{
  "n_layer": 8,
  "d_model": 128,
  "n_experts": 96,
  "experts_per_token": 2,
  "d_expert": 128,
  "d_shared_expert": 0,
  "activation": "tanh_gelu",
  "moe_layers": [0, 1, 2, 3, 4, 5, 6, 7],
  "router_score": "sigmoid",
  "normalize_top_k": true,
  "routed_scale": 1.5,
  "balance_loss": 0.00297,
  "balance_bias": false,
  "init_std_router": 0.0195,
  "lr_router": 0.000609,
  "vocab_size": 2048,
  "norm": "layernorm",
  "norm_eps": 1e-06,
  "tie_embeddings": true,
  "optimizer": "soap_variant",
  "lr": 0.00506,
  "beta1": 0.95,
  "beta2": 0.99,
  "batch_tokens": [32768, 65536, 131072],
  "seq_len": 512,
  "train_tokens": 259500000,
  "steps": 3387,
  "dataset": "wikipedia_en"
}
Below are experts of layer 4 (counted from 0) of a mixture-of-experts language model. Rows are named up (a neuron's input weights, with its number), down (a neuron's output weights, with its number) and show model dimensions 0-127. Each number is 500 + 50 x the weight over its row's rms, rounded and kept within 0 to 999. Numbers have three digits each.
Before each expert's rows: a language model's description of what the expert responds to; "raises" lists some tokens whose logits its average output raises strongly, later layers aside. This comes from a sample of Wikipedia text that the model never trained on.

# expert 61
Latin prefix word starts. Word-initial prefix pieces such as re, pro, ex, con, inter, pre, un, e.g. interest, explore, diffraction, invaded.
raises: "c", "f", "b"
up0:517442592432489462590468494514569555473474390430522562456448482545544387533583505472405478475576507546357514493571419586500509456514534502600496424429505483493512456459570432485399492473554509542508479529438492470522532453451518556491459481480531462501504492586528634460441460524504423524461598524530511468479487472508499539582447509527457514458493529537434608472520476550507569499531
down0:536593481520490449513455431475511519469550499459452623526487474413499473489457534464586444501515504522516459481544527329427503534444408431531489522578509539576541465459520467408551507414519481573512552540503566390555424430557506483545467514529488482560464510517511483502524458447612504502422479425490471467460441459474476502420460470460440405579487434533546510527517396466448537430497
up1:441554511490462531499508524599500540510461479457482577468563464522494433469543478422558521431562448633531554420498538609435483473553395516401498443439445515584545490532492513531563460520531469555499542531511461480482435399472526600518488472500411449542512520457481446408451466472446497574474473441515458582548498503507546540470476398486570528465495511424510589529515491606583470574512
down1:494569519544436481428529539532551524507576489419422449541394549447485551515524437501528540544515583495550490494512569446526530529552516563503412488562496523379504437418536501525506425499346452561531447469504467469492465496451472553497504450557484452582399487498565543564523426469454523541557550441510461524612460460495478570474539501475529501487433429553509460512525598604584554503511
up2:433540550465464495483524519527517553512422537428508545425533621444563417417515489490549480508461423522472476560499472550444451486445471481511491480481443524486509475514547478481439485509590521579595431384484466460464559509479526526526518589444487419549568546549512507499581550568555588490401621518500442492453443439494571522541444505493587488572482528383474466439522496467525472583582
down2:476503548458424500565520419565525516579492550509404529483583600419452514533504409563597442488507526522513502539546483551488438483503485442527534573432503487474469482515468402481456494519498480449461489426530558466467507575454532482544503554425533358526479563539569545495579528528500506467482550583512348496513501443603490579570521593516457471558499519466527509495550460478407455569552
up3:489462541528522407560444482466518533406529454479553563540520469535547523584555523410555514482488561566464526535593494496420564507473592395507434441448446476525496557455538450591478517526545434580523473559438543557520498422520449396467484486448564566438538495443558486549486410471447466630520547558455502557469452505586521492539491464516517445467501513504471603416528536459539520567538
down3:479501495524464509573375552560508546463515494504444507593506459529609491493341515548515532618488547521509495454510589478456552522482565495477481537513470549544505404519543469537400622538593488519462509527477453542504487420456476443434624467485465550491497466419443548485461538564555470540520437515528560569489528426438539536504473494478533546476480556528411431479581479446527536564543

# expert 27
Pieces ig, ag, og, iz. Mid-word vowel+g/z pieces like ig, ag, og, iz, ug, e.g. origins, religious, triggered, recognize, augmentative.
raises: "u", "he", "an"
up18:537400453510610484574564520543463500457571502493526481490463461459419479487456515543492440520513403484426483549557519519499446461502473615516520458475488568540626522476446461464551473621551487517425450469560547444473518527426455555445537500389464437500458539477478497482561523469456525467444507503448600515502435518490515416549449548562436482473384509531414517509524462544389528483599
down18:533460469547481386476505421535463491441409542452626432538533500518529544592489597472447448533555488432498552463484544605478508518538431564485417472448524482476522544463527504476575494459431434498433587450441514505516552532432519516593487536443514472554515541455546542537650456529492454456536407463430488491518514449453515493569422431503496567484471546550439433531519527496481533587559
up19:624471478499512515523459563504511519542649470566548651430495473581552523378433516594523428538459428466471495484481478526516543555537462551441544418464501558527484495541367595495438461488506512507508565507481428456501502514482496524494480464438444393528487496499491443450496585525552577556468550496563449491526509497526523536558489489573520478590477452459484505416514549455495471596508
down19:483524533509485411509557512488555485449527468480519522553546464548474582521533505441528553514542559561497514470605493503454416514506401569553499526414557473478497442524446500523544514478593492509519486474492613371512473598517579517517626465494632514513514405597504479571444407572458518429513565453523495561458469453505476477507503440520483432472564383505520543532451467474530428542452
up20:542484503434524472585478482450471546506543514512524640582551405500493429505442485584489577599496520512421483491486489570534472479433540538508483370477537515535500386534476534438483515609465522481499463371411567449547460477533538504531504444510472502405497509471494501410549475530570499532384436504530510565552476525441554430475473451432534473530538512457511541492399567443527468458497
down20:376487534525510439469490402414504525522429511615517551562583428467476590511506467448434586497476450523446598492559490531441448503529493535447435508457500562504529479517389511589547522546515425532558532513437531433500446469546443434510449509514490450478464528468542509616518539494441545491561457460492517594498554507414488544519474467549512504490512541395561618546448424478555532481449
up21:468511540464493384594484477507520477528486493554522586544448576464551440446558532456597475557566442491447505533379485402557617466497410511374518443500406501518547512522480527489544521523526513497568565541490512554494393510527521541445525471505552508530562565496493448428530503508561480438556527512342449498492532521449511609451490442483445504514436546473513545483590543513488506507553
down21:468459564511585556497502439449539556478440449440467450458509484564437519566443427492548462568523421573543459575457501447471532436566489546433471537469477407368576586512426482528468656564490509469437496569518511396546616509488474524464554488489516554600424506535542521459487443501455458515477556441488493512511455471475518485586517543431506504574534473480561572470523465506550512494540

# expert 44
Opening parentheses, years. Opening parentheses before dates, abbreviations or ages, and year-start pieces like 198, 199 after "in" or "born", plus en dashes in ranges.
raises: "2", "6", "9", "8", "1", "7"
up7:499547545471550487454567578584579551492566519571497572563498435483495486475563431511601496497555490501420539506570476463535459561462425528559541518480524452514442460486443441455496487446467478470420554472427502488464549442559618463518401503551445483466484421576557518470456440614536571533446471408489558473503539502459465504502481582539455430452501430454432568481551502589571474471425
down7:586500434546479434560506522446441469561456463602503486438528572604509511469521576484448442451605487527505459442433568528479480586517488425477533525608456504484452474488527469397467506428455474567478491479559553440521471481511473581447475481438464493474428505384496535368465569491464497467509487618507479532578489457414542460482458455488505554573461460479497542456399446529503438525466
up8:518447502514459462466552500472532601492614487473548508494524571599493487613484444502477550520460488463532479484480533431493438478506558443498512435571555441494502398523438489483533435536467637558456620478516502418458501504483527546450513515575551580466396528482525483490452466454559519440525480568482427499477405591441543599572499520589497404450482463532459498455442490462524517414520
down8:639424518447505498465522386510479484441590566377547491443536496440547513565499539540478571483480496451427422462464507517449404584494548499580536463421538484390529537468533551526564502488501511578459590456503494526588433489436475520452474478537507563497562439554544487532450606516470460500509498505397475528515443514541535534537426547518440480446541518483463555470458462552583573510448
up9:487552556453475539540473467567502485497429569574477507539434473497359519526408447538620481585535395496494514527409545549486488511507495498516433512388470546467503462486558553462582540620487499472516511460592529524479492479543579533524549545523562525493439483545463519479405478527417505437477501504474549469477492491479457482519528577626465457493453539537525553522468495488504564677466
down9:530407543521480528473472576512533407515522454511561509486421488455581530509489464389509537453465617575502498560537463535601506505535534565556477481536482416446585488414463513503393523386371456517506571457533481486501530390607491474533547527457503467487523432478505498452536472502449464530503483462455469509468391398528490425521424472524492534526547557570558520447403493499496532503538
up10:527456515453545478469562476524560534541500563450538551518521542451499483487520473492500482482504549406499579554427515539442514488581462604546454349410402488515517430537528460417505400427490461470458537492550457503595570454507545571509500528502415445487469486495527457476462452432525446494397521511483492504612350491506458524512508518531628496546483504601490523517544493519512485529605
down10:551533515532455529475421550506506524489511439493421670427499476486483475579468506507499530555451528575559488426548414539505510511515461508481545544440463538473494475483501427417532535516505378580442520503534504499453441464433501431592447536486480421506490537439366581525477455450495542524626365542527506599539493520524507551459533558563544549508506528486528483462575466444420530506505

# expert 26
Mid-word syllables. Short consonant-vowel pieces early inside words and names, usually after a capital or first letter, such as res-ul-ts, enc-oun-ters, Rober-t, Fran.
raises: "v", "f", "th"
up5:571480633553493524480570553491496462524508507423476558445425489489518502541518513551476433468505430463490544537480387528474480402467512488385505532459375500578574391544517522438437437485532487421470490505443503597562464433482510443450486452496564550507553501467501528571481469398496459478428477572434433508525545534549536537591496426540509521452595505437436554480490547461486541465559
down5:503586592502468567485534538520480474487406414528458437571485540492492487466520531495584534579504556418460521415587544513546480489514524565533530529604588442517476509511518608477442551536468464503497504433484408465478546462499457520425550577517548471393504476504536425561572536517501500554452511427544604484481548406521450421518486445523462486514433455489610491487592582511454421485546
up6:513430565547530572424507580563617483499484536503483560518442519482470369485603477508494449516404461436449489581506529559562507527453395517454469553561494532500588486487485423497562458471440550512545493525500511447512498446526459488497455597497506428510549481474420418411482460490596522516506444497514455444470477469452410555562515486444488543454548447375545451548588472500465500443426
down6:489521525550430525548530539506460522409499460470540414424488456557488505414481375416568501522551515453526504520504455536513464486508489509467492435474437553567462568465500547448429423481480448572501609449517461553524498537491557512525484528528622562515488495474455434436497508449452504550582512471534501377454479480465436546448560451448518425538596410434517612606521524460497460470593
up7:516536547472453556480571445503539523523321509502520516488517519495484472499418509493469455434422467551433430509490565562385505490570548425577531495506466520431479438540505482467564605519599483446479488495489416472514433486467418499507425477445551565497496491441427463467451513591540482438498408503409446534448493560475508550540618509487373492464529536528535492510486546556505487530588
down7:486484457486400439480553415530438536515586467489472426515477581532384559546498464489434450495539451531600350398571441456517533453526566470552434545465508561485450535482447466489591450541519462462500490574536500448433546582559470506483471552495555643500537527462510579535509508391462530595480535515514511439543475429564488462429545481477512499500515489465513531547518473461481490496420
up8:553452544469479471461525568455549559472494529441494539524341460471490451455522561450443497456436565478496565519507479507513534462472505517515521557573496511556540438363495496500490635482536539505466485498500514418573524480552439560404456565541463571515503477495488453533528469497572645495555391525440473437562550476508471495574632490475559517420523556403522548527500485530528486554521
down8:495601427512426466519394466452533543474493500435546631530516516574482443469497500489528420512467427481471463578537564504496501405424464521554575527526640452516503570502482514480366490518390477532428445507507572508414505579500536476503484563487532535496522427535478435525533516530496481479492602505522464524614531551548506468564521453453474595565549502451524457435509539503539413500482

# expert 15
Numbers in tables, lists. Numbers starting table cells or numbered list lines, such as squad numbers, dates, years, track numbers, plus pipe separators.
raises: ".", " until", ").", ".\""
up2:494457488495421485477550499496457511447533493501603500390510482497447505454495490479511487504487566504489512477514480408504592578539481504483458531577509506454551547468511459438464477572584574517445502429390516493554596403476441511634452519452560467479478575467562458508491495533489480523501377421456531354514430566482480490498493512548507310543525439497494574496477526488463529484526
down2:422485566567549498516523455433446453456452575443569518524465512502531543504464464552453477514450486503484567529563464424432457522476491481519497527516512538468510519530468420591514539393568504500492453556571458531463522543519546553357604644554488497488475496495500628484565465508581551495524560429552425545416504556505444598598500479419550486447560524529471506561493463458470469446462
up3:500486480554435473508501426472533565428523459489540507474443527407522506581507347551578507536457531497448497510499387412590529532508517403440523515533552455422488408451458503490483507587492511512466462489406503510482407451563477540511486543417551487452517536485478425566527406637526536520443497430520499458536434547555492550448501496593467441449547458547459516557552556513464557552522
down3:455466438460533546580418599516515516468568597497556431483602529535472511503520584537548449505438495444498506469502458515578468443511469548461496486474537541436490564504432473472533439487509432441423519477376557543465486451421512521528522426514455492534452547534491474452425422538517518450514477481531494509437459553544507478360422431543499469454580544426551464409519368453571550509456
up4:539575641498539563521473436503499440570532561536349504492550469458487506506464553463517562440455468487465499598487573504434545547517544549559479480498442488573392487532473467532488484470510590534532467428536518560454469546484487487466467542465514459422493455530361473527409513503464599483471436505516470557482508621511543519453522551460505527532437523500531571469505443480571367556549
down4:540474515426490515489447514512481443521472477527561418443504516501474563587578502446503450519475552515463421488447584506486527436574487567536523532441476556464405485530461481574444508548553519521515496535543520502498501428595550466437410637524492458486574506486496598400490540573443417523442485500446552484468506395559514471573468428435450572502485544527490520426442414492644504514537
up5:458475558566548473554524469499504421510452535529516521547517499455450498510502663485507488508470483528453465517501523574467441491496503507565512548489532452525480465484587476340457521502500487514446504425547457549463516481533453501557426488428523487549541574505433546371479410555477505510505485423464441466452593516469478503497496524443523489286534491519540537480424531483595528520381
down5:538443419456490530483459593474481433564561514559434502543494409560499546528424478505433518348543587396525444445528509494497519496515535473435558536444558486459510523499471507453383538552546529555511504489454509438503509506539457413506509527534573525472488498506606496598563572358481519525471504527616508467560534484540534538385490545518574505458522488511480516494498473537392550559487

# expert 7
Mid-word l/g/n pieces. Word-internal pieces with l, g or n after an initial fragment, e.g. sim-il-ar, Vir-g-inia, de-g-rees, M-ol-ly, s-il-ver.
raises: "ly", "er", "-"
up12:597462549553484502484473533515448510527580483583507464590442457498566355435509602513542492495504452549570443494461429560556561491551482490440540493529503565537507509497564568541551545455476533488560482428324504557459530505532482548530508530564480578466496526510455487528589467454475483420525457448482561472417561486545510537542426592544470466543488523574480476469462475517370449476542
down12:481472615440502547439546508534457497490455575500498624475493469416536549502475463559408496474555501409430461527509564507457449450480497500460481589506505496530487403492526418491611555522510366498544495513555499511453549506527536561496496527465497510593460571530558461598432460550521401522466539441509482509448515514520507528483468453418388396539545455446508403483565512459509399541511
up13:522443531564542556492578543458517540484559490514485619510469505546477518538543537512520456482551688402457433456468505531432574548551519540557443502418444520464542564542527558507499591449576481470473348454402534537472508412567508549566497512531528472490473525512503418509505541499563482502584490508495483464442392484584462527488496547535443500499522503467520452554451526519427461449579
down13:504503548515503492498493389551521401472492482495479526510451432506506419563567538463441520461451654519498524451522563462448534566528472471506497542597434515475449536483526508533539475450470472505505477460565503441519451530463545611443503494597524489509408494620445573525507545534484528522501517422516636491590426616476494519566435480566538438594583491488482465457568440504550455497530
up14:514415473578447511406460531511474598499541551462430420503571484491435518409584413474545491525510521539458544479528562568480531578587559548471560508500493508558543501514480526533585526476592522534577470606523446519444460486445531487514553476454462555483505457474441530510634537511556440448567516518470486550462491453575544571537531436569505470386510524464517578621498476479453500576462
down14:551436501524488566474475478495445497471364481528372496514506473480496489505500470482484438435407501498508541476481440585562588488575463604493559438478567428508571499396486454482441539555539465463498457497465594515525537477520492432446426546474506477589562566510507525544442528509418406516493463594479486461467442525495583541479379573422455520396551451481514483551554474443455502515454
up15:412461560527452419535537525560536418558533518473562528453578521483531446466519495422484468482533402462432521533485488483478458555507430544442466491486464516501512569522518526501509464426495509489476557539446477584605413547569397465451497515431518636452560473515509565518590580455631429393416476505440561513488424442538476535515490470503471493472519481575608485540548475481562518510509
down15:509509479468446440570519540454531572528464423384519497579426541505528482508482506507525523505514573529552449548497526553527521513509615489611588503393503406417478558490426517547462519464396527452501500537465527467356543481491473525583497551463452580559517510623507430541470531525458422501482484483518458544468573476492606511516483568566474494484478616538565500442530463543486440458502

# expert 10
P-words, mid-word pieces. Word pieces after p or P inside words, such as Sp'ec'ial, P'rop'ositi, cor'res'ponding, Indianap'ol'is, plus odd fragments in tables and lists.
raises: "s", "e", "a"
up3:541419551533467426465516567364458571504458484486458487480560461579469467493518560537523516416564475458529569464488503481489513491440466509600412500523445542583545474511414523464427540463591609545454530510530482508463505477567537535538584471468543473413458522476493454450560525545490539525425535565505506524504423511478422422507477474606462509516488582510465480557508507527601563453654
down3:476421516550568662580371457529461509486508519450500525477487482454451467483548464473478538534527507446435519466481575473524587484530488644551476470543532515444449408479563466538480406499434515438432539552458590565450554523459572498559560497533492469564512475441502405502520499544485498485495516560564451403559419463573485545495497479425609448455478523457458540529506532508502508434455
up4:462500567485521433480482492476431541535636528543431498442530516495487392546503631528423531423511505458536472451450520482576540457401498549531464488510438500529420505520485563550526516505439626578548564432475523501432502416444475491508628575519510470478475499507421470488493460499522600537529487496492551472510465545498471506574433552489462495365600535421506550426456498498529517475450
down4:506573520488528414517511610494543372534390473500492467502548537477545544508450380509454532548459503542561533451476470480436430518523572500417443563489487539505486536501559478536524480559468482426513501511498494525429409495520504648471500402514525527496539397471524515502544486535509496471490447649538470532490490533500494562530424496524560494493428438523544526504499413474575574585629
up5:562415480570533492455545501527510415529530523405511566545509526504443525595500564468438520404561554461484483575537523523525396467499496583459528417526562456528473548515598496546503517427495554540505480426474486456454525469576548501470468553523471549485444437513425559540539496540576406457524457600639409568436438454480531475496469518585485452472570597563523528524504536515488489428508
down5:512455580403615491490549419496492507447570569522494618501460537443478565624491567466592435485470474432414563423535542517522513489448473537533493602527410427531429549505505470586452560459422493546509470471575512554442511546495512488501531549549537419538449514481473397479525432451466477491511472462386440519523490512462507438533492468466470495446491483456472385504420503474442510543498
up6:525345523428475448472553479475495554626490473554587500540442426538460446456443555499461446529577535562503505554532581465523524461458511513565555486494538482559550559532480542483474479406550582493514567373406460521462455438495458477510531531522493513530487587604397415499438416505486545499518488408471523476531598511464493479435507491537563452492509471404475534488464501509483569552539
down6:551582490404566447464499493516489481568449518535540401529430501501543502511515512493456565462590523479500541460513489490519420474480474578508436459500468581515449545562481455468552473486479540515477479452490475582501498570444326472511521546534507536553496492385467561568509603588449539506541518571470415423417483421506535486542474474527413579517652445562480558543524510512486487439496

# expert 6
B-containing word pieces. Mid-word pieces containing b or p, mostly after a consonant-vowel start, as in Ab-b-ott, Cad-b-ury, Ara-b, W-eb-site.
raises: "ly", "ul", "ol"
up7:508376467367581366565478570489459488459539421514491425502458446496523462502456490469435516455504521581540421479501559458470538571606492453476536468536559489489562534600489507448476522479557537486615573568531486543520577568475593445510441507510502501451554515584545516485541541457493498470475587487509459568499506404490457437475566521516408504509512474562528449452576478508476545576530
down7:478391500522437502519439478561457544446476487559556461539562586541536610469479497526424569512518461405497533533465578521510504512458514537544482372417559590513569463505502472449536493438467508495553498361642530598452552466514503552503420515599477502501469598437489454557531533518464487513540487545504481511446425477585425542460473560474485479537474468585446492489477559543488560516494
up8:472468490482570405526473565504581435436534480588519481500467588448505491518465472425545581468453544506506543538531577505571436465503569504492483474567507514440508427448478439504453479477456574482427511540499537438535479506517458579535490451548456555568500543489496372496498447520590485509443669492436536492508488514523529495608510444526432405537514542469408514581478463497546632548454
down8:521502476440450427535468441489510486445538623522496532538447514500507597488512472499504484531599475543532466491452387477560581471497549524602660506526443464540371504539528510474469501558572414496488488509489450462428486457501444535524517484512552462545486558483406453407498580487480481554534479609523480444462521515546488450472467532470516545499520480615465586542391465494535509584422
up9:514579519453460550566564480551517503562509549458523580470524546380517448512566510570574537393590488521577528503557526471383473471468423488527513545469564456486484451507486539464524567524489610505556384526484582472478460450548512509512570448525489506441530519526463531403461378518525483611416465495469476481454482589477483450516466470472612532506560571492467458484505517510451579422504
down9:616481512530504494478532523420463394476532500542548556488521468539542543588549492511476483535494445506367487427520534586500383590486494559506579515492440429494573434530495436523541507419512501425529468410555549489550521393433531524590502465494464440568502507440498485513498518451465564506480421582506398561458562467525502553552479576503505544488411437484489432489476517504446411427536
up10:551478541517539464487517597479500528472505463568459524514427555482414505540503560581498398450504498420514616466458576492469449490547529508571473434485490522532448493520511477450464512550438479499495483462429478522461540469550444519478478505498489508500539516558638481385371605481460555435459615440483505516540510518500526473453496428477394459457551572504462374487638454470472519539508
down10:525518499546595489552422512557563404583597458562422516502512494462470453519505530497466408524469532526531455440458505486536528526488538566509595550477498465546425478552481508527543563522548426429545505467478543431544633472500465496460579553485506441445438547394427628522456533487477577512504484537564506465505484486454538527472460471624516520436548557608524501453586412493534534539477

# expert 28
Min, M, Q, x pieces. Word-initial pieces like min, M, Q, X, h, especially min in minister, minutes, minions, miniature, and Q in Queen.
raises: "ister", "ory", "ual"
up0:555473483523543478468476462513509433393432525511536511523536562484495486499597489513458483466552453441429501473409435539472504482460484543417531459513402520631515450492532462403516430444554491496506524432394482582431473489565517427480452488515433506543521478465407498467620503479567519510476493537562392485515503439535521558503560555526436499498485421545522668447513490563560492487575
down0:556484538550472553391431472521506451518430370472502481467458517481521367560515480486483497532533455548544473566486428525420477487504477592513501524442444567488536521431430486524448519545411643435481534537420470457521459547521560475523379523513599493532393491530514611475563460421403537491520484501495427521477471453488492475544514515530350478511471475537524472465515506478452507523486
up1:395543505535442526447557521483559549467505439521487538467524581560521412580520437569526521391467536536437501462445544552467472499489454439520572363496542611506503610476533448496398550560533540513525504501532553537572491545547543506482464433466493463504457576550433529488450430463560523459508501545549519479422534522488620561511405520509523495407468509474497435576553521544565585480503
down1:501426461490447536452429532461482547505379482524466461495464536450492433383491498480509520541473550463476547648523451432507562510542483473401478539557558522548466579401476554479436466487482507518540482479557492418513492505512519518419539611425520453435498495468510469526475588529533490504421534503543555460513475526437594361401521529482556544412493506514547406558541498512557573539454
up2:580518500466551513472519569476501547510606540543405425473548468559477550541415417569462451538533435447429539512425485494454520480427498486488553492458527432561538437619494520491543575557441444447491433515539443592459502530589491437458548495501451411481546489530485505483579538492537534442377502495456527487444502445529579532459507441490432487476448555439560537423578410425535534534521
down2:514615448488552449498482503519490499557631466548549506527333504507402500460551420433526561441476486462553476460476492579486485469536478449408577450494473523535493457549417456465454452471413546464536516507445495499471448517566482469404496532508475542501485435521457563577427503512506405551525509569548575513545475503477503562454459530479519470497509477517448455647624544516524567525548
up3:500592458495498535528517584514470564551541507531524519539487607482428515436514497487491528516509504512583524449485547535461530543389407473543500478511575445463551478533484602485540398443453603476536457451488578507445478447493492582566504557573411433466561551498542452516456471500496591533473456476508572507574498445495620500444527625502455483534530568516583493473555496540503538439625
down3:542521528528539547583541468419449473545478587513502503487432420463558493449422561560453522440486465520530511456532449538611483515542417398449521457476514453508583536498495441635505500477482525453463542513409449497518403539496457375481476428530447506479575545448473461493435426539496564511597442513529511572513469440391444450593507471512516508590507496596453563517470522514519520493544

# expert 63
Verb stems rit, erv, found. Verb-like stems before -ed, -ing, -er, e.g. Written, work, found, developed, offices, Warner, British, Criteria.
raises: "ing", "at", "ic"
up3:472480545538618510478513445486462526497499434597455453499488463512473516475577501532476543486496509517487545520553580482517519524417482541470624494497448428498528515515499566490534523444598480548525480503393412515534532355422488625561442574445530403518504547508514467461537481472566455468454520457555516665459521503489383476509434532537468564519511525514576548447527512531554513432553
down3:546578483498482493418469501585458547546484515478550355443480514578533487523456523457405576473482519506485471456578454453434524555544503453446481515572575488500508539513490450420465445427538632442497587499470416490554542517406505492539455532473612445479528462495466561504524507540356411482538454522496553524549429503467352441478514480443519483482491492487533434492565516488463450483488
up4:453481500516558514460577550539504569540454552528472451477548443540473503434619504597475546465466467532422459466492524573531491493532495546505566516491398529570513536537473563428506428492545563533496472470453439538438495406549405490541553509444532487476531554479550496435556499561623496500408520471496451479514659437528524410529510584590604529465601499490496455477542488468572501514528
down4:443528516494471432493489522544519412548457588535518425454566548534592536450494493508428524530573500458506462550529597439524525492507432459474495512482521456395432541575483513496540446421465585488363539498504452542456562468503491496521463517496459473490602502485505411548496462547477347538533525473477517524428403414540434468518547479538478444532559409464455561443476608443434507472543
up5:361550476450553482475581451503476464446528476591491498577449554516489476464587588415498466527516473606457465408504477477491487544504487560561490463427471537505594523523485461438534416554551528394465494515494497493464511478511482590491574425437399487532512440477484404499432453461477528570467526487420493530431585405451433538542574463497480523472428503418468505487483495596491452511564
down5:603446380366472511473554525522467452482490388442632517584580522519445470485489541565439443502466454519515438585468431528502543478494494508516551586537542511492492481480576528523504612400469563538448525485501536435523508497580498586535507524506537502579532478479567493494554485543577523546517474469466538353530527549474546458504561422484529461542594440506487449481506507538548489534451
up6:568477562544488501466515519497468589509534475567464418413506548520480392457559520545561571422534450552393524418557539602552501429464420484555500530394435514552427490464548491529496457452564518514483536610476445469466532506518471577607598413576497542505548507494546537411519554521452463488420496520512459520545554527510497436506495594581469488480553522440529482473523482580506488499570
down6:538562605487467449462450527496421480483486457499465502435602461511441471548605438483480533488565429462529474551490500447486492512604508503472455456498479640522476500485479375494547443475503446435454475487458478400428492486447514556573603441470528518530556498477455475576564526539452490562485532563542493495571595448488544515626471522490530464434519594436550469437508430469535444441447

# expert 33
Latinate word stems. Latinate stems before suffixes like -ation, -ity, -ion, e.g. version, activity, constitutional, comp, oper, responsible, genres.
raises: "ar", "ul", "at"
up0:494564557501559543612462530502517548511508442398496478394576571516518498558473459447590595408588387461552550450532496511475491430503564463534469453593502414517574534573490561475565585431548470505486471492519593578421487484451536460442471517558548466507554490476437475493466458450496471558482525517478437546499497449469577440559582520528455496503524434549485406535437516558485526449511
down0:471527570490534536465488485550455479532499498521497626555562526460463443484522561565456448573504514527534441526407500495451502617437519464381444564440526567487492476522512517553470459445647467483453486437664500486496447485521555480536491490564507442526440554474495577460475576511475446455475388492415493507531520462521426579510424481463562496442538491434447553468595538487510473476553
up1:538536447448570548591471509610526476500532498474426500443457516501419482578504546514445574500526479600500448440471485492434518532502429505518408475529532475466426412531445439558549445476636481515439525563506577533456398536474491599499537485544521505384505416520470583507470571412434471552470374488508443518531491477506559546514505473435505530547422571543560520507457536517446482490513
down1:532535581497559465570460474550546453441407521569455518498519550540429472422439374621481459509437496471555495542500458448441547515471544417446490473513536508518541567497519457458473383483460431471456449498617494582481536511491579473605495471483517472532423518575554514495522430525541497597541497544505383524455481508513503498527443542429523540509439430580545505481387522439546476513546
up2:584527482554583462449580458485523498430504437467429520530397528461410463505649593488482561474604455482477580425455524461461544597450440464563565515507548626508490488482519463481428578552501458510453472497478589515538519420523483466424429544572525447428489494547470413490488532473471470506489569505570506395575477504479462465453497449512526489530519524502467526490511474511430562446564
down2:486500565477519500375474524517512443439406552435509522503491504570532444452461462487535500606543479443539523565488449464559590428543476471510517458479471422563558501419487509499405453534502527554566464499454457436465511397556405490480536469466491611503513475493510431493540423515504506463501526604524622540527596432498481511460592564546496504511404472490478468493488447427476463372432
up3:463483515538533500403548462462407465525461451528537519486465539505451481502485496425458602462559442500469533506455418484561532491524516558483563470555574649634476470467547533521589524494542516627556497564520616501425465415572499535474532554532491468470460558540369411540444534534465508475454586437594495479517511540544498539475522478520517510454474532476437517562510544439490438486550
down3:475482494526469492380428517501463558610508541467467503507506537469490551546529520531493593593550456438542523393550497514535479502536501601438469581530472490482436533570488491590615549495481531555502450440452470454532547543481506515517526420513505480464508481488459510524543472502536576487583570519653502543377481570502478565472470407511454505448416482473522540642523476442514410506514